{"norm": "rmsnorm", "positions": "rope", "rope_base": 10000.0, "rope_fraction": 0.5, "qk_norm": true, "tie_embeddings": false, "init_std_o": 0.0}
Below are experts of layer 3 (counted from 0) of a mixture-of-experts language model. Rows are named router (the router's row for the expert), down (a neuron's output weights, with its number) and show model dimensions 96-127. Each number is 500 + 25 x the weight over its row's rms, rounded and kept within 0 to 999. Numbers have three digits each.
After each expert's rows: a language model's description of what the expert responds to. This comes from a sample of Wikipedia text that the model never trained on.

# expert 21
router:500508449565501524525494524478499485491484460513473507520482500474495513493475484494468506451470
down0:492549544498553492466489491520474500502503560521539528510473503541491504492470491515502476491450
down1:498507537461494537477535498505469504530509497502527509514442522498457515542491486515510499443480
down2:458509514475516481496497496530465463487507504500545494510462516517475490523507505508497469496507
down3:490478511483513492466469474519475511501532474508490500505502472506512494555532521499471505549554
down4:506498453521493546508496510477523479497469510516480485463499511475513530458535526494477524502500
down5:447509506522519509508538465533484476453507498513499498462459515460546536479477485484508507488525
What it handles: Verb-stem continuation pieces. Stems and middle pieces of common verbs and words, usually before -ed or -ing, such as serv, us, includ, form, likew-ise, dissol-v-ed.

# expert 39
router:534459472554533499480488512471484518495492462504548556507510501537477472522489518499540520504497
down0:477509542507503566501506518499508524458506505473518557498495497538493472502545465492476537502461
down1:504460451485505497466470518524531532517518490502493480499535512471504501484486564488496520508501
down2:511526481499526548498506515515544502525523489445494527441497539492491487472497516527500499518464
down3:501533510495487523517472458487490580498466522520527502475475510507497517515538456465491510494457
down4:492480510507533493486507453481532513468453499470518500513515522543476492499491521505499454467508
down5:498530508483534483476456519513507499518483510462456509488473554475459486538496477511484515522473
What it handles: Table cell separators. Pipe characters dividing cells in wiki tables, especially at row starts, plus semicolons, dashes and month names in dates.

# expert 26
router:518497527474538529488549484494534506544461528535489507502511503513487506504491533481459521484511
down0:468528540521464510512497511492536494522522464521526460515522494506535500472506528532514489475507
down1:495450509514493510470492496501559512498526511502541521519524515493507512544488511492502472496506
down2:527487438514530523536526497502475472500493483541474511470492497522559521518461511451500496514495
down3:531506526506523516467540494479475531447517490478502541457510492525521486523523514520515499498489
down4:520504463483504528487546436524467522482550520496518529486518496497527485479467490485522512527532
down5:473503488519496500521477545514495464465545456515504501507506504487466501507486531492551510464531
What it handles: Spaces, dashes, table markup. Bare spaces, list dashes, pipes, heading equals signs and paragraph breaks in infoboxes, tables and lists, often before numbers or years.

# expert 15
router:461470504491473535513481462534496496516472476483525476520472516512514491488470516516491507493479
down0:516477455541482471506472499483499468472486512514551510487484499509512500453502508532541507464487
down1:518501506547495450510501497480488450538505511496477441517492485491527492490492478564462512501483
down2:533461495522473539475483514511468475524553503509489503480512482514524527511498495454497499502526
down3:515500509525488489495491526498525449506482464511428539491514464482490468520488486508494499491494
down4:465496504465474499497487484482500505456478510478489510537479461475488452517483510504479433466502
down5:481508511497499468478474484498502522486513469519483498500547478516445564471470539489506459508506
What it handles: Place and name endings. Final pieces of place names, personal names and proper nouns, typically before a comma or table bar, like Louisian-a, United States, Ju-an.

# expert 6
router:503473453578500455521501532502525484507545484548535509492505516488459493498519514545492480488534
down0:506495488501494524463448493513505502539487498485510507489499466472528514509472519505493480532493
down1:519546539523512491460543465514478451490485481513498526516484478457479533489510513487511464537460
down2:518517491504490519545467516505510477455507549495529541472530487453499515486473526500526501498463
down3:490524522516513497504513491453502533523527500506488487469505506466505495498480504509533483497510
down4:490484493490520485532518505473502499469493484516511466523513437494483525481501478485513532485434
down5:523514534530494500464517474496458503492547530515546503519484469483503469501492490513482489513495
What it handles: Word-initial consonant pieces. First consonant pieces of words, often p, v, f, ch, sp, serv, such as p(lane), Sup(erv)isor, Malloy v. Hogan.

# expert 14
router:530525505513509514515531499502505558501499498481521540511451477513496457486505516525504507500525
down0:506470483540489444545477507461471548490529460501524512492489512480474479465519443491464501513494
down1:523525511499540500510531500515519534493477540518539481491482493467463512518486494476460476515504
down2:544479533481503544514512488488527485484492455500487495465476539492511493506515521492507511484475
down3:540473497517526460499508485518512515468514532497572522502523488517466512526512485535502541531519
down4:511470515509473503522522507479497523511526509506479512464502542487515455524509525486494504468472
down5:515553507494545492491515510521501480483440503512525541525486481529490489525509515473509491459497
What it handles: Word-initial consonant pieces. Lone word-initial consonant pieces after articles or conjunctions, mostly f, l, d, h, such as f-ight, f-emale, cl-assification, w-ill.

# expert 0
router:508471488496504535477521454488544488527464513503506450508516506531463510471481526484504460528514
down0:475465511512458456476510487429490499505458469480508477539488528500521499559510525511516495508485
down1:529521485530473510487501526472515512476508485475511487480508498513528481484476499513513491523515
down2:503438488526529506448561496527555496523506486495517534475467506509507529473516502505512504480499
down3:491519486516495511505517467476490532518458533498516486498561472523476519496484538497502520484484
down4:503509511499494492496507477542530501538473514497495481497496491480510501495514506513463474457530
down5:455491487490502528509488480512517516498495466547487494494520510515517503528512547497470479554442
What it handles: Punctuation and list markers. Periods, hyphens, colons, pipes and paragraph breaks, especially list-item dashes in infoboxes and cast lists, such as - Occupation:, table |.

# expert 10
router:507504476464433513498525470493495515505514479514479478486507531447472521486500487499519501439548
down0:514484501481506511470457480504457477506526482495501506498517497486519538485446473484503442452550
down1:509466484466475468521471487494510523479495529519500521496493490547439529516518498509498511496511
down2:516525454462470471479504517533517511486519488519469488548527527472523514511460516514483521538512
down3:492461495506528518488496486514506475539492481482491503471491496521467489468479502518518528508472
down4:477515449531483506452520516519498543464479508480564502495453470527440473493466530497505500470517
down5:480476487476459518539482463514448492510501479535495464535442493506487446481504542518436478512484
What it handles: Line and heading breaks. Newlines, paragraph breaks, table row ends and == heading markers, especially the break after an article title, plus opening parentheses.

# expert 17
router:532486481456458542539544460498527531499460507512470510476494492495482503473471485474472497512492
down0:466502494497492521542534465480478501518526467543476481456552505509520492465513475491488524488543
down1:479528486485555502505491519492479459494470513503500475497504473496501460496433498510502483497493
down2:499501492509524493515511483483458494516543505529472483505509471532494507516474472520486523482507
down3:528524490504499482510478509510492478453466516521538490528477485472507479504533504478486482503504
down4:484474518434464492484531498468539486504488517429463490496466500498468519478518509511478494483528
down5:519489508504530498427544468526494507538515530487505479454526505499502514449517504528506494526485
What it handles: Spaces and dashes before numbers. Spaces, en dashes, hyphens, slashes and parentheses before digits in tables and sports records, as in 3–12, N/A, (3-3).

# expert 18
router:537525485523512460480478460532487504482487547498489471489509445490502538498462490504464499457503
down0:500500513509513509507489487512508498450551516520484459502503469497518453481512511479494523465484
down1:500493453499488535511514507473485485470529519483479518509524540473457483516521520519514510497494
down2:494497495463471554524487521453521546504472463478491527506521504522541492473463502496456525512501
down3:503515469529535488524532523523459486428499556509482526499494527511516502516474496509489488494519
down4:470493512498449520498511516505465482506502518466492494469504529511478503463468459490526503479547
down5:465524490511518464521469454513491499454523501533503479513506505474524517527488499509546542483496
What it handles: Verb endings and function words. Verb suffixes ed, ing, es, ated and following words like to, him, would, as in giv-ing, tak-en, provid-es.

# expert 30
router:499496460516505501521530541474464536506455484520529532491465522502544492529509487491528450534534
down0:486523508547495488522498520528518461499480502493492511488488513499493563487531510441469498484488
down1:530498477509521497531496486510513530544486498520500495478548484505548509518525520520487496511478
down2:552532490500525458471538491454519487534517510500496512474484497523517546503533505518521518434461
down3:513468490480520526525513473465525521574517492512518505511516543523491460494473462491500493452519
down4:472492518516512513515528510513517471502438498504517528519509500533503469490499493510487521483502
down5:489520483522470484532457495481494497456512523491509513500478478537495440515515471500496482514491
What it handles: Capitals in acronyms. Capital letters and letter pieces inside acronyms, abbreviations and table cells, such as UH-R-C, KS-R-TC, I-R-A, CN-N.

# expert 37
router:513495500494498513512490472510481533523500460547490487551510472481508550508452486514502482456468
down0:494481525512500491549500482513510495525478463526463473506453508474509474460504519503506452504475
down1:553488526522497490451498482487534506507536514463496471554496500474490509533485535527489536561493
down2:524516517510492516500515495546476477528491497518505518463454493490576481543479500454446512518540
down3:533493482512529512514507443478498523490495458481499527497491501515505519487478518493519497470489
down4:486516510457496476496498508491506481500496463464508477534537450506483489509509498538453474487524
down5:519511513538541473522528475471534474503518498490492506498488479519472499523469510535502506493502
What it handles: Derivational word endings. Word-final suffix pieces ending a noun or adjective, such as inc-ident, innoc-ent, loc-ation, Percuss-ion, resident-ial.

# expert 29
router:516469521482419522487539493478519484520524479542494482533471495491543487464525549535516489470458
down0:509513523498519445513477565460504497513495490534518500502503513500523467504538467502464497488462
down1:548506520461505494456519522516454498489515496495471486458498522490523508508467491509470474543513
down2:486522485495495479474492491532494489440482506498520552524486489509463443505458502487459520503537
down3:506519489477512492508515546491490544431492478509463565526496571516528512511521498467497474505496
down4:489505530525465501503495445476482527496528486498525492520524458496494489498525484522536541495524
down5:554518501489504527532505460501535503513513470529445501474515503476514511509534461472476512518532
What it handles: Line breaks and initial capitals. Line breaks ending infobox lines or paragraphs, and capital letters opening names or words, as in Troy B-aker, A-urora.

# expert 27
router:495515522512488531491532514481510494485482495487468501496435511522482481499469491522516522460532
down0:481493473503505521456529494498556491502507484506553478501537486519467497481503551518535484544515
down1:422501489460507497498485541515484504520500468519539473523487498546515538503503474473489474502519
down2:466521550497492489530473476477508493489477521522504503483486534539464524433465481503491527455543
down3:501517515506527501484532523494461463541517524521485520511495492532514472528497488478493545461469
down4:469515533523505468505442505506511483492493506478530486528489522471487507474474467492517487452456
down5:515483483489459518537534499517496513519501495485473478491509507478509493495506495493564497488520
What it handles: Capitalised name starts. First letters or pieces of capitalised words inside institution and place names, such as C in Census, City, Castle, and Col-lege, D-ock.

# expert 34
router:533553485485525463462490550526517515549535461542534477506451452503473482489492481502505494506539
down0:483505478527505529510478518514550492526537470533500464476468508488531495546528501498485576503513
down1:509511477522540472500485502465473502440506497465539507467455452510483525480512475502540507493477
down2:491487511495461468512471515474527525465510471437530500487525495564443490520502516455464479536505
down3:489535530538540486474554508493496515511518518479516542488516537498541520467498487511466482500457
down4:494518483506502460476520523483480496456486475497513526480480489505476520481496477522542491490483
down5:540489497505469513523513494474492525529510523471521471514490540449479519518491482490502496461494
What it handles: P and ff pieces. Word starts like con, comp, app, New, plus inner pieces such as Gri-ff-ith, O-ff-ice, photogra-p-her, Preced-ing.

# expert 24
router:516473520522524526503451519498509496484549515486477478512509528477496473462449493496459537520515
down0:488494509464501515502484508486455475477482515505517512498492463461470490468523532477460503455498
down1:516517497499478439496518508516457474504501477489544499518470527491471527479497484484484491516525
down2:521530532488503467518547500514513510525508530501455566494522480463515506477528500549542493491507
down3:509508462483501504483457529484488441498468458534499526522524472458474498475498489486503451502541
down4:498505508491519507514515469517457511508519445550506508524524478467501517498542507495470501561489
down5:526491529536521479498489508520484487505536490457470506518519481495490540485468513493487508513503
What it handles: Mid-word consonant pieces. Single consonant pieces inside longer words, mostly t, f, p, b, such as cheer-f-ul, spon-t-aneity, streng-t-hened, es-p-ecially.

# expert 60
router:479523518471505529512528470502496516496540501491528523498541470519521546510517486469483480499471
down0:489519511519516486514504503501483484515495490471525511508527493465542499504477504482518506531482
down1:507499463466501523457516482500478529506571483502522525461490528489508520491512513483528511528434
down2:552509501472517548508493473476517473533511488531516467478519505469513506488518489533499447486531
down3:497491461478486530508546543528487479494502526502546494507532494504455486516497517494486471559514
down4:521555486509515526508503495506485478495489479522489476523484561516479489480510447486550518517511
down5:466505492458510460499503518515471548524469496543508498502519515512466500453517497496509519471504
What it handles: Word endings and closers. Final word pieces like s, ly, im, ers and closing parentheses or quotes, as in shr-im-p, rat-her, brother-s, birth-s.

# expert 50
router:538512467512498499529469537557495527520526483496507464476504490465462493513504464480492501485501
down0:525478480499500498460526516517483462498507542453545482485515478451513506521505515512515510490520
down1:452521471494491517497538496533471509475489497495487525472448504522521523528516506496523438495525
down2:500464450460494495479484503466480527491518457521474458510487480478487524485506448529494483482505
down3:492526508525547461492512500512509511516490525482492477457537526484518437481515461519514471489499
down4:510520517479474503488522487469501509450559479529519509499521512503473544480503479457464489491445
down5:526529493466510526525502488479494486520491504503467504508536490497466508535495500518493452512506
What it handles: Word-middle syllables. Syllables inside longer words, often before ed/ing endings, such as inc-um-bent, inc-ul-cation, st-um-ble, reg-ard-ed, Feb-ruary.

# expert 35
router:504508567482535522509497518485488470473479528518490507506472545474529502428483516524478517481473
down0:473490506515484505515540489490501493460513563492499496474494470497452506492537503517469491484493
down1:525493482526553508507532517513518467502480513483535526528489529537532465532519509486484520486509
down2:480453496519449527474500486484481544474527481513481480479496481541517528469463494501535520552516
down3:472489491528511515500455513521491483439503489488500495486530514471507491463458542487509493490495
down4:496474483497452508505521499502460500493502509481461466506531527481496471534512498494500476516501
down5:483482526500529529502473467532519526461538463493502496520487459511522536470517523453538490510538
What it handles: Mid-word suffix pieces. Mid- and end-of-word pieces like it, et, ing, ment, ical, as in compos-it-ions, tog-et-her, frag-ment, automat-ical-ly.

# expert 49
router:496493503523531470515478482493479499466475506489491498480463525458504484480534479483484511485464
down0:511512467514541532489515496534518517473467559512507520509540500486465527524497510487519552492505
down1:501510504477534493414517452499510475538504498497528518482477495519478481518521518473511530491501
down2:528484504491504470554522533505459510543510500512518482464488497535534479539537494524513502502496
down3:519531447510479517489468491524531466524489526473500497497441479487515529507505508505523517492537
down4:492501473450497479494529499498458524481516517512466510515492492515481518505505470499425511517483
down5:498463512518497487489458497471486524493491472473499488475496516506509474510496472512519494468494
What it handles: Compass directions and superlatives. The est, ast, orth pieces in west, east, north and superlatives like highest, plus first, other, all.

# expert 40
router:453470444481470501516513513551496491510452519490464511513494540516475505503561500483482484500487
down0:535516517503531502490520521539499517542499569496479547556526488522508494528485516486483501524485
down1:496508484511557476494496511463482511483495513488468484485502495521471477517491481505485489474513
down2:524508500487500510549528478516540498526458502484497473484513501498514475521518496504534498573569
down3:471514533521509438548510462488541506499485522471548491512504523502514502501509521441496484487497
down4:503526516510547477474471493520546530544514536523524476477500500548471495498484466562500510515520
down5:496534495528501532528498525495531485496506488484481512492523463489436522515457452472502502490496
What it handles: Re and id pieces. Pieces re, id, ri and prefix starts like re, pre, se inside words, such as Gr-id, br-id-ge, cor-re-ct, Sy-ri-an.

# expert 48
router:529481485540500466493461476524470517495459513553497510482516491463475543485497467516497492462458
down0:511506496479454492488500507486521519508454497484494511562499499482496482498455502527510494507521
down1:471523502468539524498524480483433473488479521516515479517509490493462486459493499500514514460477
down2:535485530477530490504517528457508480499519529459526524508471492492531484493489468514463486496441
down3:519470506476519492469524471469522471525521470470550541484514524533504449502529516505466517509486
down4:512476514474533539503562509493521476528435486521529477491502499532517488495537486562483481465517
down5:461450469471521521467516480552519495492497473492508500491475515547516484497502509514507503504464
What it handles: Second word pieces. Middle or end pieces right after a word's opening chunk, often ed, os, ated, as in comp-os-er, imp-ed-ing, recommend-ed.